Below are experts of layer 6 (counted from 0) of a mixture-of-experts language model. Rows are named router (the router's row for the expert), up (a neuron's input weights, with its number) and show model dimensions 0-159. Each number is 128 + 24 x the weight over its row's rms, rounded and kept within 0 to 255. Numbers have three digits each.
After each expert's rows: "mostly gets" lists some tokens that are sent to it at least half of the time. This comes from a sample of Wikipedia text that the model never trained on.

# expert 15
router:117174135123146091081136138126185151146131139169117139099182061113114117136178114124121125096109113137112188130135120131134116153138149151150172136179135107116101135146141120107120138129125117100101109132160095135147106126126141131141140112103124145120155081102159120138137131132140125074127100143109131121111146152117177120111087156125134068105117154151095117114118139135120105101098101129188108155130128119149144181151148090098149099147126137124132128188135127138134147148111087
up3:155153111183119078097093134182144137149126125106145185102135105157120130123135087116149112105101132100101108143109140109099089123116102118125106123166104118123110156079133108165145137124092111147106122140074149125143085091143102147123114149127170179126135124129123140120143113132149111122111126120148164137095096130123125179079128084108142141114108145116151098062138089129110118157114097163139157137122135126120129117166137121152161091150167161114143133138136144114124090154093136
up4:115143109084177145152165170134161134131127135169160114138176138103158143118129095153115107116163144163167151117130134110093127091141149161129087120133120107082135119134134158124117093138154111078131084127134113100099134174132136140128120128086149126095128139102120148121131113155123160115112163067127128107109148166129140115140140174161140164164142123169108131094098161126154087142133102130094123175146156142152096166152112167138111122112116113138163124130127115130155128107126174
up5:159115123149164178128098137108090141177123153131138100113141101163131148112203125125146144141115133137160125133172132153108148158160101183114105137117149122112143096123115089146192128139132093143118130128155103142130106081129138129113141165169110093113082178122122131083094103129124120105132157155079107100121135113138126149099114130108123112145157117147137141088135129100123119125117126129113166163171127119153082187090122119172149140123137138139126125134115159124110104127156129
up6:112163103121124130183141110101114130113112108124096095115186123148145099159132117094148087154104087123143112116125048127101132136129116157106168127143141080150104128105094129156104106108169110086155094134140129114161064133097117099170129085118120142100162092097103116139137133173122097139120158099103128128085123138143142070075109139103137134110128106140143121142130160163124121133133080129166128134128139107138132121147114128128107143125106140115118139125085130114133107146129143
up7:176121112134153173141155188169145146153157189163120134172113136147108112123141152162124147101168109148155156091116147082103072152112113115108121103104115123162145112154169164099120102110139106128098095143150122119142115131116155106120113125138127109142118128129090151115146127113162182137084103146132162116142107096117125105147141113088112141114136121146175150100155146126150130129144138136084134145121137176157112123130125085103103156137133108113124139162142154154184128140110123
up8:120092152111139136096145153124098138158121150121141154108153085143142139139153123109086124136097121090129150127120092151121133136093124138131145149138120136123125153145137116119126103158152088126138094169146131121115130091106127112133138118072163066104141122138150102154121134109098093084161142127102171067134160157120139099170121103137109153119138157114071133128139107169150137145116110148141105152139138096210145124082137117123120133149176118131115127077137125149115163103115171
up9:131113115135117090108131165132129159104094112165108138105164118130147140108135128130106107146127148066140148141125166156119134125126109087156130202106105099095118166143130104108093150104127114127093150123118171129115137117154174116156147116153118087143113119119111147122119125140155136113163113142121084094093131084113100117113149128067154107141107114121135132107084181148149139112105110125127110187151150123133153139119107116167113109130123105133116095113098096137119118207110152
up10:144153122099106110129137088131185164089091164127108115102113108109114091139096090134122109131129119096123081141107108069082104149081147110088127112121124085122114117123147120140137130113156109120106101106132149105118090110094124143128087136128084132120123129113104118118162165143116122128154119088078141142118134158072145090093118158112112160081099125071074107135127135091090143123083100130123147123145106103087137157126112124129095120119133136133122147133121112101109113118121129
up11:189133148136177132142127122129102135146172102125147127090145136131101156094129094129123144125106124114171120148113153124151143133128167131117167131154100121112150126141161113143144152123133152126093160144102113150128147119174106066078106129133142118099154110153144130158179123119140125157158174097127174137117152177123128133107101113137126171090148130144132137121144117126164082165148145150082143106157092134110137162196145125142098150126114118113114146148102148129115107121144074
mostly gets: " at", " On", ":", "On", " For", " At"

# expert 2
router:144150133135139163108122159129138115131089152121154128121198099139137141117130161148106117128131126153112106130114128129117154141134178120116158187127151141121127117144151130100135107102149076114078144144158164131140155147170133143138179136132130146133115084161085134069119157113141111169115138103098154137126166136098128103082089164145135141122088097108127136156121127142163177108100128158144123124180113142115159167149090093118125112118133115130127139113173106175158121142129119
up3:082127136177121109137170127158113152107112084105056093126117130174155124140153114084179124149139109095134135127130091178135105115104113118153115147159133101126124145132116124123143092101097140122128114109110099153159119102151128114153113135095120119113146076126125151101108098097080135131080160159104131098143146104112126132146128124089124123131132176121132132111131135101107114093123104147137161118170152135124148079127161144094122125085129126127150102111075108178165139129147122
up4:152100136146193132148149154097117135127151147148111160138130097155153112166116138157128103146160140171148107169178096146130148162157153133126156142150138107151157134146126113101148105135134148123120138151149139167083139145170097105149129152141152145171098124119137131112073173173125116163141125133125120109107138111101099179172118145099161145094170137131162139174113147127115113171136172127143124153131146162108149151131167123129133104097114129140135144098150131148127160140160160
up5:117123110153124168118119123084142093106157178145112109137136146134121111102093106134132143128139062113097145149098113122183135124140103085126120119185110137110121148138121139171135186112105126119141136110170146121079147142145121091114114134126131103112165109160093115089115153097157110130114137091123106132145131118122102110141161180122121125141118094152094095098126119098151148137096115142133133135155132127113162074111115131129109146063109135141086134133131111092140122151064151
up6:114152091117155151136079156153118126086144178180093125162134125174149055105100137130108119140125160167156153107104106143120176161132158122137117147145147108129099140125123156103132155114144138162132124104139149125116133136118097129159145124166099091117104109140164165120167147112148100108117123138150117111144070116124158119090129116108168124108083093105155138123143173114113137077130140134157137117125152091157150152106116157106133128135116103120125147128148128162138116178127095
up7:111158132129084086092229165167150147134111138112138135131130139108147129149126166152121165117145134136100147139153126124108111133109141116155136155154170137125134114121142111160091110158089120129113137110114138128145145137113131145121174120108151105147129110169122126085099104079111124154110082110142131136114106101128159126044148122098149106128141120108127127122142149104124080138065121124137082139127121121124120125103113146106091091141104154167117151082113122097152122120139123
up8:160097153117148133145101191148128135130117103114116147136122076095142156124129124098158091129117164134173133152162094130125152137143131165143135140133173122110119136190121162115156179119149148110112166133179131150122182106137086148138114133098140150170118149159112124109120083130104128134152136111087141113153125141107182115127104123115164121109178115131168128104153165153117139105135123164130179108117148122180147121129143146124132143128132162117107138101124162145153097116119158
up9:105131136098131115159170120152109144116169155111157108185103147128140081160146104130110131136099145133100108129123138131124122101154130095137116124126127154112124129167167128131114119105171142157098095128127115105167127126149136125139049139147141128153153066097140137096161125162135116126136109135089133119118163121135104103114123141117181152118146148123145130134135106117064146117099151171099122125135160135136167105093104096157139109117162080135161119138178151130143089169130164
up10:111119169141149153155096127110142107118162123137137152116139143094101095108149120145145113157122108138136162164116127104174118123111173166133173142117138118121119080146118165116158154145157107123158121131101116149092120124117148150097135129151121165131138100133143095103138156115184149130134096127121151125147051165138137106142104141139101182123095113129094145149156104081120129132143117167117093151101111142162184130147139150126077117143157186106138144114097134138099162117115132
up11:113165110132149156124120156091114179118167117095102108163144158127142144131132190149159123121140144127146118145137132153148109111112135130109115148148124148144091101173117183101107145170145127135155116120131112137137097116124117185166144149118172165145167101121121140107154148121113103149173141142138145093131123120135120164131112124154172161144128155122156133142127165144131153182127104154115102154127109129144133143169097154156121180151152094117169126145161158108137169105172142
mostly gets: " would", " have", " has", " used", " him", " 2016"

# expert 6
router:132147086146175123104107133107145175142092097099118117099117088150143145116136131137124175136138108087102172162108108120133130175106126127103113117125091102145141104154109146145109152116096099127112118132172116115142069100114126149146094117109155135126110151141153091129107078147118135132113131126115150162144167152107130148157103158135156096111112130147114182127144151133167114154113107146144128096121146100116130162170084123122074107156172151149138124159149089115129140115094165
up3:130155148155107134124091106109177142136157115161143099133108125075148102140148139128144125157150124127142115139097135172135116106164127143091196132119136110147095080151149094119068123098142169098128137120149150118109104113161111125125145160115139170135111095187129123142114124136124147123124146118112104161090127105133125119146147151111124093154095105167141163129124113109112166130128162115128143083101131130068170090117123128124141103131131172139124133082080148157173134118135119
up4:130154170110156100133120148099114128096100090113167116116075125129160145138137168113084113137117106117152124151092143091131140153108120124148117168113121134134134087131105170152111074126134095115120093144115134135129138066152095155122122109178143116113145108160115103108092114092139142141080156144126111141144141089134128161142114124108126148160117079139121166121117169116136109100128106165175071170124111124093105121143139111138076147125114126106109107133129099094120085142143127
up5:182135122133145145143153078131144134139091120135139124119132172110153085123116105152133131118144155102126131122121077134122124144118153099101133124108110104075142115141099080164124139129131117128153129177125151109143146109108182106125149092105141149110146121129128128124114139159103115142095152094116126096180125099126162111069145148125119139128113133164133134110177129114118115085091085114136119122190133105121095112148121109166116093131094115139099094124118062158103082139121162
up6:145111127143099133167151126114112142134165133154128115117126146108159116155128098158156135145108101121119124158099161168109119123118103126138141118142133096154099131142145073106152183158107134142127130154089110119124117095126148110126115158100161142130130119109146119073188111129095106147149124124154096131085140130112142147114135168128156101138164081204115155166115134097176183131106146199148156114123156150127142145110160139117145113112137116151144111167132111147123164143132155
up7:135156120120122106110180123172113147102095170142074117130090092090093135146140130111132117167150122141085105100120091128103097133111140123148149098166102097169095146081129151096070173146143149143166110141113117131114113129115105130152103108089120149117133143104155092137127105129165104118119126099155111146149108130157099125120162118128158112124121173108097111081100102132144121103141108144146120126160140134132154154168119113187148113131136142134151166119145154147147118145142172
up8:135106146125079120108121176128123140150131132156159133166102135168123093145152129124116126129152101137137201078078144168092165165114153107086138101119138141147175099126103138123117104154123138117099142167088133094138087150135088116148119107093147129179127104117148117117137129144141127107094091135141148121145161156125144117094146128142107119105184111157167129129131113104126163124113131074141138121110112139156158142156152114087096160124115136113128158150120169157145119109114126
up9:148148108097148122111122117117116151086139137097118138114108107122188124084135173162117182175122105133123148174090134155098125170119094126136137141094131107115083113113111131141077153128115128111124150136133131100113127095126132101139153121103130128150103153154156132128070082140126119119095119132143109113159124112119079114066090120079128097127077105138106098113108106099127113147108095168110133124139110152127186161134145157124122098083137133121115137126108134089118111119145130
up10:118163168081171110089151127141176140175154156151140139146134150120125119154116116117121167129148163125134151119124151111118129159104131127148117136144126130124104146107156134147168143120187131118149153166107151133099129106123158126098108100156136159111123086086202163120116077124162168137127143164115117182125122118114117122141134127137138080130111101147126143150146139129104180147136132129154104081110089096113100197129142140134149149118130145158125123089147121115118138143144161
up11:114122145184138132094153130095137155140147116122116124098115172126133145135124119148146102095157076103139096123097128114083127140118115088164119120141122095108151054117151146155147091100135165127151096129117096140125137143136058108131117178118140115152115129082157110126133123156122146119143136161117146147120138142134160171135152145102128107090168111125128135100113116100113146145112119167119133131134122158144143134136120129116138190095082181102124172160164133125119154166103150
mostly gets: "°", "–", "\n", "  ", "′", "″"

# expert 0
router:150132118127134101108117109110128134123124148146152104081136115139163117137147164111164120149139121114101119091158142164147132134159189104102146157129137137157098128145143109111149110109130068127124149129120064158171119130114188127124125150169133173124146100117121083097135112121133108135097113095116169148108151139143145105132110163132115143126123144145131147181135118142171082113099093165141073110137120131112141117161085166104143082108157140114107139127170108133129145167133090
up3:110129163168147113124117142115136128122181148109153174171157137136157087173095149122163169127113150132113138092136153146176143131127110151127131129129138134085088157109157100118114125143141111122097102098151159069140088146147115117118130132138124122128131137153097219141166100115148101105163164141138115140126136126153122090148163169108138144099118090154111125125139142103121130134097144151105150072146104143128134156130116138110123134165105144148164113143136135101106096149128168
up4:102108095155182087094171126143137100155093121109105112109162107164137133160141143119154112154183102137135118175131128125146140137120088099127138159093129104132153166146147170119102137154156103129122117128134061177103097136097091146142130111128135143122141106152154128122108138122136110102105141119144110101156121141083167121127144102196111157129126138143151130125148134142086143112102134107110105183124142142131170134106112101101124133124145146149112126119146162088091124127175158
up5:122113114109149159070155161114111127107132127131087145118118139093140096145128129139150123155150163131129110091118126106123112097107096146109133122196141128142125124088136146128096142108111153085135120151149141136186116106120160122121138121172110115104149148135110145141155098091128136107149174125155134107100131088122126106128135155097126100098132134153088147139089119128155147127095163113126117149153079101132115084154128097068112110158159135081142126115146099136142102123129211
up6:166138100129110132129106121138160139120153148120125133144104125144094164098160151132121137096135129128123144120136105162132147100157088092081126102163127170109160103151176143126131104107139132104168101169142105136134141146151164140152093145114111067100129061111112123135130104145176155090103145118164129135119113165120128110129170089148106102130164165107093136095119141132119098103117125109115136135118187114121164119139143109076166092125129147143128167160164113139145126102114147
up7:115114123128160134128179132115144150137143141149127138112154105144133132116156159112139122124149168108118148123173140149107153174166128066102116165116155162153153122112138145155117126117135109058125148132179143133125128161078191118144127184146162144096125135146128079107146127170143142070127108111115132138126106154109126118157128102129121139171125129116110135137126170129141120137117144163146088136133180157123115143139140113162145177136139140173073113141173121121153119124125112
up8:154143105087114111150107174177102142119129136147122074174110105139127131123140148103115163149140153146169067114137139098106139147113163106103178135083133130170142179165151114160124062169151136140128137146140137117131118114151131141124143126136150125138159108119156121147101106138112135134185114115094109110122179119114158129103124138109138182118120110146118143119138133124140131171137097128157127156127133129161066085123128132111132133138116126119126144195163150087122129130144133
up9:155110132149147130111139117118116113100118116147098096107132086158118123102133110107131170079112136108109125142093082130118095119103146102121153166173109123132128154112154118129138112142100125094112152131115105131119097134127114111100120101122123173098072081142177131110104153121093137145113119126132130184098151082120153123111125116104130151129108119160109089121092142106107082116107098124118079127113137195073174144164125086127146146139111124142143081152139141101107108123157146
up10:133121107121094112125142160151207114124111164132141155139112101143100113155096110150162134146132121136101137152120157099128129102120123139137155140090112140104097132123124165105121105099144075105124134132129088123147129141104113134138116121136113142123134108158155124160156122109175086112114111099181093138101152161115150108112122131108142142117098136178133150102135132121144167127119134122139120125099108143119149182168172136089146154106105107082111113189158121165201126145148161
up11:099128138122111125126171114094128182145111123088121081113111115139112157131093115122113076117117123143087127109185149136136135137138159162126108149128118191147127162124114128139153106100131142145064170116111135082151124108161172174124145129106121139102152174115155105137138108155119117178092124131137183095135159117143115137116116138091121155133123116112128104103123132123110074085119136125127113097170147099113126144148109170153151094122115130130113118125161110151129172168125126
mostly gets: " known", " family", " born", " member", " former", " national"

# expert 3
router:183089077114105094107098135103146155161127155106134089084158100122130144123177146088100138134149112121101122123116143076149137118167105138190135142112139163118148143165132132117120114095142088130132105135153151092147100150162128113105110136163111126160164134121156128140144108128094116137137130122143105141151152119111095127125128154121143107114089099111099111161167138119144131108115140179137151116194109169127138146155104082138105087129138145125135116146134130166105136180118134
up3:109083135194156095087109182109132159111151139121124110121131146098152164166125092150156168106122152141129101113110153093112157144124122127119103153104140155154112118156135140124148079132092120162110102101135194162141148078134103148137132151150149119141160150153128163132108127140146133186177160121106142151116127110141107132136103133114140126132124124105108126170120157124193083136137108097140151133134132145158113173144137145130113153124124160134126144163138115158175129143121111
up4:124136096126189114108102123144115143140134120093156143135136170113151166143116159127130150175131107118133145137119133124145117167159106118161164127143162131123155146144114141146146164144179146145136163129117149139168131136147137145114130122128148099145141136133096133177131135159145184111162174133111112104142117109159096166142134112095150125136116110172138150167121115129160143166115102158153097204122128095140124130136121157123123130172121118068112106166115138093145130170190136
up5:082138135097162133116099105108106111091101156131079144077129102086140169135139109134157113151129153102127133133149149126134112134116144087139120130131157146094161101146121123143128100108122133144141162101096103152147142106114137106061086121141128129146121096100168056117093117157131106166142122122149101153122152113127146122104085153119151101132112119118114140077099109124134102121128119139128161127189108124107115110128112095082117112102094105114129089172138122114090118119099086
up6:117129140124110108137131150145104145152118151136093131183079181079136128151156162078103131154101135099154128117160137085131115104121126143133142104142166136142090085148129174145104154129108145122135122206133104131126134094108114138159118112104127117103143137127175127101127147145128149126171121134129126115169180131127133159131155084123140157133123149091150134095175135124115119090134133148122105101181162130152144135167132131151130087137111163090160097098138155114099133150128120
up7:135132141149119157096175147113153127104151153139153087104157111165137160094190158164110100114127133177141082161123094134128097120147134134117117126139097113125156126166103130121071153158137110088150143144162110156127100101141097153152111096164093144140120172107113161147108164157116156116122098137111104132109138121127135131074110105120145156108097149120133093110178126149143146135157136127104121132137109187092109108164135134128144136111121111135164103126145133115152146130112181
up8:127172132134094125132126148144163102093144158135189150185137164120152074144109143142194083104130148118120144089149075129134136113106141102126182156104101162146112128107117117130131122176119149107132159135163154095123126148142117123152111145141177142126059143120118132150123130103132123103143101137099097173145119143141125119132108155144137109132078127129146164160139137112149140144123088150148123123129124162122131136123150113138124123114177131147089190100142140132148152123132156
up9:115108126116156141110142132173116110152140121082171166150115113110132149131151124071140139103084140115091111164151170095106116102099098134113139179096132131125164125129133156123146125133133092127090162155151109140116141139160106163146095097152145122131142130136126128103086113129109126181163158109089131159156154118122136129140144159092125159084086146095120143164152139139135077135108124164152156141142109135113151121110134114133098086157097106108137145144170099120099090122138091
up10:128085140113101107065123115096155144106120152142102119131090136122133094129150102127121142139135109124135107140115041137116100084102121127165140105143148179125108144163126146104109128149116141130111107106145098099142099068132107144127120145103116092141098117138182125132149166095156104125148099088121104128111144152140127085112124097092160147136116102166135107157108132143149090124133110143163106112123128115088132199132110143141084134119117132126091131118146133107079122102151121
up11:117160097151160103116128132128138217102135093127135127125134165117098159113109146135166106136123107122099152095151119148149150100106104143105123157125139092166138098113158092155104118116134104165129102082155099127109146119134126109155086160166117121116130138101103135143163115117126059135151093089122110145099143103145172120124166113118068102110083092138096126140119136125142163142114129128139153151128117098161169156137120127106118114101107138123127123129140099139149160177115115
mostly gets: " 2", " 0", " 4", "\n\n", " 6", " 1"

# expert 9
router:124162147115136112062147180143155148112128158157133085094172127128148164135129137062115093144111094131139152112125158116141109144176137139151117149171095140133125117131145141131122134136163137129125091145145102103143127166139117134138130102136118151108131094101138162141141117156168119128101126121094193135145113134133150106120125157110092087097073119093085143092120136140136125109118092136149132137139134158123162130169095128128066154142154116112133150184162128158112131124110129
up3:156157179173149129161156117115139121115142126128128146124164107154147125096148159126111140157110104148121123146129151156144100130109160142112126121079158168158093123126120127080154127155145135116095133135157068123167134144154105103110157168136114138116116090177118165152138091127153152074096095107163114124151159148159153160155112157109116123110103138109099133121135142123135081131092126094123151128145143156138151160118111132060140123144119149149166123137116135109097180122152135
up4:110151155122129114121143127168144138118125123121081159098109106107061125061215139097125104119117139106144084132121095139142135130124172135094110119143110112117126093137126123145111090115185120137098145122138133109094134110151133139121145128143130129116153126160083107141139134122133140111160124133119118106136117073112149100189127147118140144131120108108135166116129121074139107127104127131110140130137142109171154163112111146117143128101147091092107135112070091137099162169145086
up5:103134134143120155100102119130044112141111127123115124139122117173148137138168141129111118134102086120099122131151132128080124162095101094128093141117141142119095130134112155151109133125125113154143137144174096135125139117153155116093163154146150084111168090161128154128131138144135100128128118155152118112190157139097087170139129124104162114121138167137138073156121157125159147152092125145134132068138091178117139135123125109072121128155097104171146114142135119099102137126110140
up6:105084146126101177170143114120075128133147183151116137138149125161127144123124132164124136162120125126115144134119153206110128116132163121090100131144095119112108171102164141127101128120121150091132136156142114101155094156140087097167209147140165153181110128164135144141121102114137131141127128101129124101117116151182136133098141117149111170129132119166154110117144151143126126134109141091138122142113162117151116174123136113132157133094127114150093103129148158147129164108121102
up7:111115122092104118076146107194123145108052130112111151165153123102162137102119148105097124106117128131161182132126137128091108124113114128146099171145163126115128146125095135140134152135093123149138125137126134124176107111114146104122130147132141104144103113125119155060098128131100111103151138079116144112128101121112130152100134129116140118146126164104145123107172148123158143081092106118100177110133143156127145119130123096105138101092099093109151121153145114139138085139062096
up8:120177106117144136094113155131152161114125131100119112128143153111134123112132149154153163155120136130100160138187144143102133117091139097133151124166145147115191089154161136118129154135141153132103135141173115129069156107168136116188116103174131163128142143087137142123138115124121113160142124151159137116143141140122107142127184151176143132123100147116177140156142121130159149121120098119149168156152140141149146104091119170148164113151120174140122118155165159085139149133129152
up9:156109126147178145158167124188154164143110123127104114096123086124133122129127065119113153106115123164088134163133145119117115099150102160100137181114129132110133099164135145133122174108094110176116147135125166107126131159133121130126123134123094127132097131159112137134119115122181156167160187125155115116117132150104155125143131154120173132110150132179150153141153132112126136097138115129116126140100167122084168129114134111132124147124115133157130158193134135153164152076106116
up10:142141118119145129055148138146180088132115135098109121093162092106126109105152167162129147172114091089122109147115128175154106118147164145109106120099166142118124135142152139093131122146163114097094139101127118089123120130129182105093125141147145112135152129143080117142134169128126099120146151109127137142140135132104106139185111128128115160138117164128084115106128105114130159085144133164148141157130119108132155095121136145143132119150163131147096107106091155082146189161134158
up11:143167186135124103138138140153102165140125151148124177141126141081117140132120110148161144116123176111128153156167118106165112082161133149101098163127144166133123099105155138105165133133087166161150103164103132153124130102087128134160132110117158147141153135143146176128130116116107092125127123115156105135146153109156086126137113131094157102156133156138132168087156153126114141130127118100143139145191185117147129151162133134146143101116129157129076176133119110155133096148132124
mostly gets: " \"", " which", " who", " that", " they", " but"

# expert 4
router:138171097146150129121122153106144158149088171101151127129154090147148082141127134113121119108139088125128122123126082127142163139138182111139157137163127139147140133154107132068134091111142092102128136107154147131162101168127144124121151152149144178136127092132116117121154094110138146147107120124088150116117203159099128090110113157119087141131107095129118108178116117102136133129107155144149100131164118131122185114155127142139127097132146145125107143117151117176141123194153157
up0:148122111115133123107097113083131146129112126136144151140133127116127110112149100093119142108131139117120091133094115135131112077163151118136146136106112142126111113136150103139102054139164079130119116075099124097115145089131122149156136135134143095141121138125087135171133130100135142146090122085092142130175141096120119121102166166147140137103109126164169096172099128100128107094129191152167123096098105142092161107154098147127148102129169169154120118087113106134125091132152142
up1:145160138113157119079156116134123145134117113132106157152108173105129151103094128083150123144095160118095172106109183186146130116092158116143152154088134134090113132131108136123105100132097110179173101114152140136104093112151164137114150167093167130112137085127088111135112125097164124130131142104097070101145108148139112124112156138103128142138111153146119093156141162132147100123112131136095115152146088153123132137150117125150129103093163123102133109138147115083152092155137140
up2:095132158126140156138137157155143142168139158163103095116148122117135106125147100119143118079126096147152104105124191150129129116118118171164125127181138163168121112119147148113136122141138141135169145137127134134167156172155149106162066160162140107135115108120119151144105138136155152105106118166086156164112159106098156147174123120161130143139117124155134098126115133131161137183094111108171085168137152160131158138132138134112125132118136143143107138139124127115081104096174147
up3:156126112144111149153169142136162172129141133125131083121159148158179078125140130151122125123132079114131164119097151108099126122131157090137138144104130137125145140157127140077078095116100143091095112146131141162142127117116129133128108178105117131141111131193127097114114097131123121154137158093124161165147160133131153128098181140128146152146152099120098103104184176095135112147089146109131167115139113109097121128115131183123114118110135116131166096097106088134134106107122120
up4:172094168148180142103165158103110150135141118140159162158139114108175115127122153119158088107161133141137159127139121145130134135121112167161142181106137128129131119143143109096192138104154120078150098123122162105111136158117144162193152120137124089138162095156099153099093159121145160139131142141115129110115134127089144133127151129143130148115124125141114111161117124150172144122135141150123113204165187156154150124134147143154156130151113130144147106137144112129105107125139096
up5:143138113116128148182155143122170141156110142116092096131148157152133150139131110149126123141156129152142087164166139146119179120150142126169164167134120117122133148160147123178117173160155120130166126137130116192134135134161139173144134172120124172126172122138111160125148160139154162113132164099148138145131154118110113118119180124142115140178155113160161157120108120187139167140156169123167122119136120116114179136153149139108129144131098146141136158138130157140154140156146153
up6:085167117134134129118125112139136111117137114103127125063094127090111135129111115065167110075119139106107101120143100121088132141110116112154140111128116136111110092112146125051123129144100126142126101123111133092145114093138127106059099118093107112144140113147135132082084090135125079114111103138114135136169116097096090115116085141140146110119129154152110112100155138097117110141098130085124093161138137109135136099151132156097137143140089122179142155096125108101148137145125112
up7:091159114132144153106167152157131125115133080122091138131143150143134125105174133131148116180132086150144163154122112144115128137081087128129168120152128129105124139106149113120120120155139135157150069098123121157149190141150132162157153125129170151123147064121138114122124175115147096096146155105111126153116093109143132142161094116161115114110125147136143132070134161148156127076104115146136124162123112156140119173117125125108154121100150114114162104117140096094151117134173103
up8:096119159078137130111161209093150148121135167128137135141082102107175084157143114103156153128124134099137124117134099143112097170115126103151133087125131156111139142087167149123157171097130150152124137127094112106149104125124111122128186170155150164116137102136174106156140124123148171111132112125126137149103133115137127119099140156122105121143122128117111086100144174152155133176126133106131097152142162129138107143137138126127154104139167146119153143143142164125130099129125193
mostly gets: " film", " World", " National", " Party", " League", " School"

# expert 13
router:139124100113144090103103152059139155118094147095116112126151115150140133111176089099116127112107130104137170102098086112143103126140139155133158144159119155110111138138136136117121129137130149171108128125107103106091083138141119141153133131128133148160127105129109132097100121117190145113144112095120136127161211172148134112102117141140149136135131089142166124132128126161111091114106110151136148088158138114163166144160149168112119107181153117143093101126144143123085159113116163
up3:151140106158180139149144142097103119092140114152119090129099138117103104110156174073110115148082122136170141123168180123134112120120151097148100111110112133140125116147175154123123134124142093103140141114134135131126109103105107136121141101098160127164129125134093135059176128078116112127066143095116102125136134183118146116090149154127153133114120125144153080131115126120136168087132136143119109150146153121114106098129095138131080113107110131117138124066147172111122131132141140
up4:137140124150163107170107175154163142114109154132122162156194165150147138115149165110108201129110118142154092089137119112101167111145162158176123132160102138122105153120137107164135149155127138146121163140122146151151177147108097124108166107130122125117120149110135177119127131125152147132131129163149148158086111118166144141116116146134132155159156126136133182113132144126121140158169153124115121198134098131187120160145112115113122168127122158135148125118133124135118139141104148
up5:086129095095113152108107113140137120105072124142105090149141131137144128124102081105097119151159186124172168120113086126144148128129094127144124158121079142138099131118153114123091096112137118113096113089089092164132079139103148136128149103105097135142124089134101168141131087142158159083138151140127140136115105126125139110095135111137162098136105099131156117135126127130140125106121077132159091134185119121162113101131191165123149129149130135135152132130115147119096134177105129
up6:128136159130134139147130114125142116148151133132125141120186152168128122136127058165131157164121118133138150126148130133154129146135134124173159094170117156124135155173117201122163123150129131134132129163147155131170145112116144143135142141110120157128112143131082170099156181156136123127117084098169140131140154139140127123109103134138110116079112111111148138110114135118161129108151195165088151127166125128135121161128139101120091089113129089107152086090080164103140108123125128
up7:166114133149131154126151142122148140139102101122136129050125144153128099116126150103128154125141154130117124116129121147125151115166146149107173146112133108147165142120189122151146170177107145125160144153123131100098139150091164167120123113132115061133123143131133124095121110113066173110132140123129104114100114136173146138084116094146099120112096123124127165137093140106154100121064112097130119134120126167124136133146124116122081146151142091124168154119136069108141133091119142
up8:119136124153103110097129172143096112129125110167115123084136116107158109089160182161104135105112053176096129118113106151114088145144125159139171121093107127140171131128097142115120145134150130142141120127164127120120155128112132125150146133100125114120153072125134110113143111087138121148147124117129133121123150130114162116139155120137146078122173133142160149137132056108183149144102148143144112139134109120142078172123108166107156123083126086134124150127175115089122110121153124
up9:136157099116126158122131166173160163090095173132114094121121096120098113100132094113105094137137143138110145137123136128132095124152143098175142098115116116089146126093157095124144141118117121111107133118142095138167131108120114096168157159156111150137116149153116127117141142108123100136119102088120084112128164127100109157085112102132125156068100131140161143092206151106103120144134181125113134121134145122114090094142112133141108119115147129104104184114109146118092123174157126
up10:118118151148136106126120138121126121143160116118109077128140106100121124121126099166073104103169121154120129122122120144127163123092117174194098179125139137125091161131134176140157138164130131110118118150149119135140122154160094102131171120127116122126159159107109129112105143117129142124123055074110162106111090130068107145133113128120097107136147171125137118130129087131102111141122128138152082135089125094144172188116094118114146134131101150092115102122129124097102104124112098
up11:171107141122100112149131160140123188122154098126124103127141122139162112148129127130145087129147102147103116125162146173119153161145139120145151132136154099092109094130114077141101130134143128166168128126171152159130108124192111128157121154137127110123141138132132140078160141124166110125169171137116129129136095106124176114099104102131106153157128090116141075136183125183138167169137107169083121157135120127144104130138131139100126139139090122120134123128114075112092139148135108
mostly gets: " (", " under", " U", " co", " res", " un"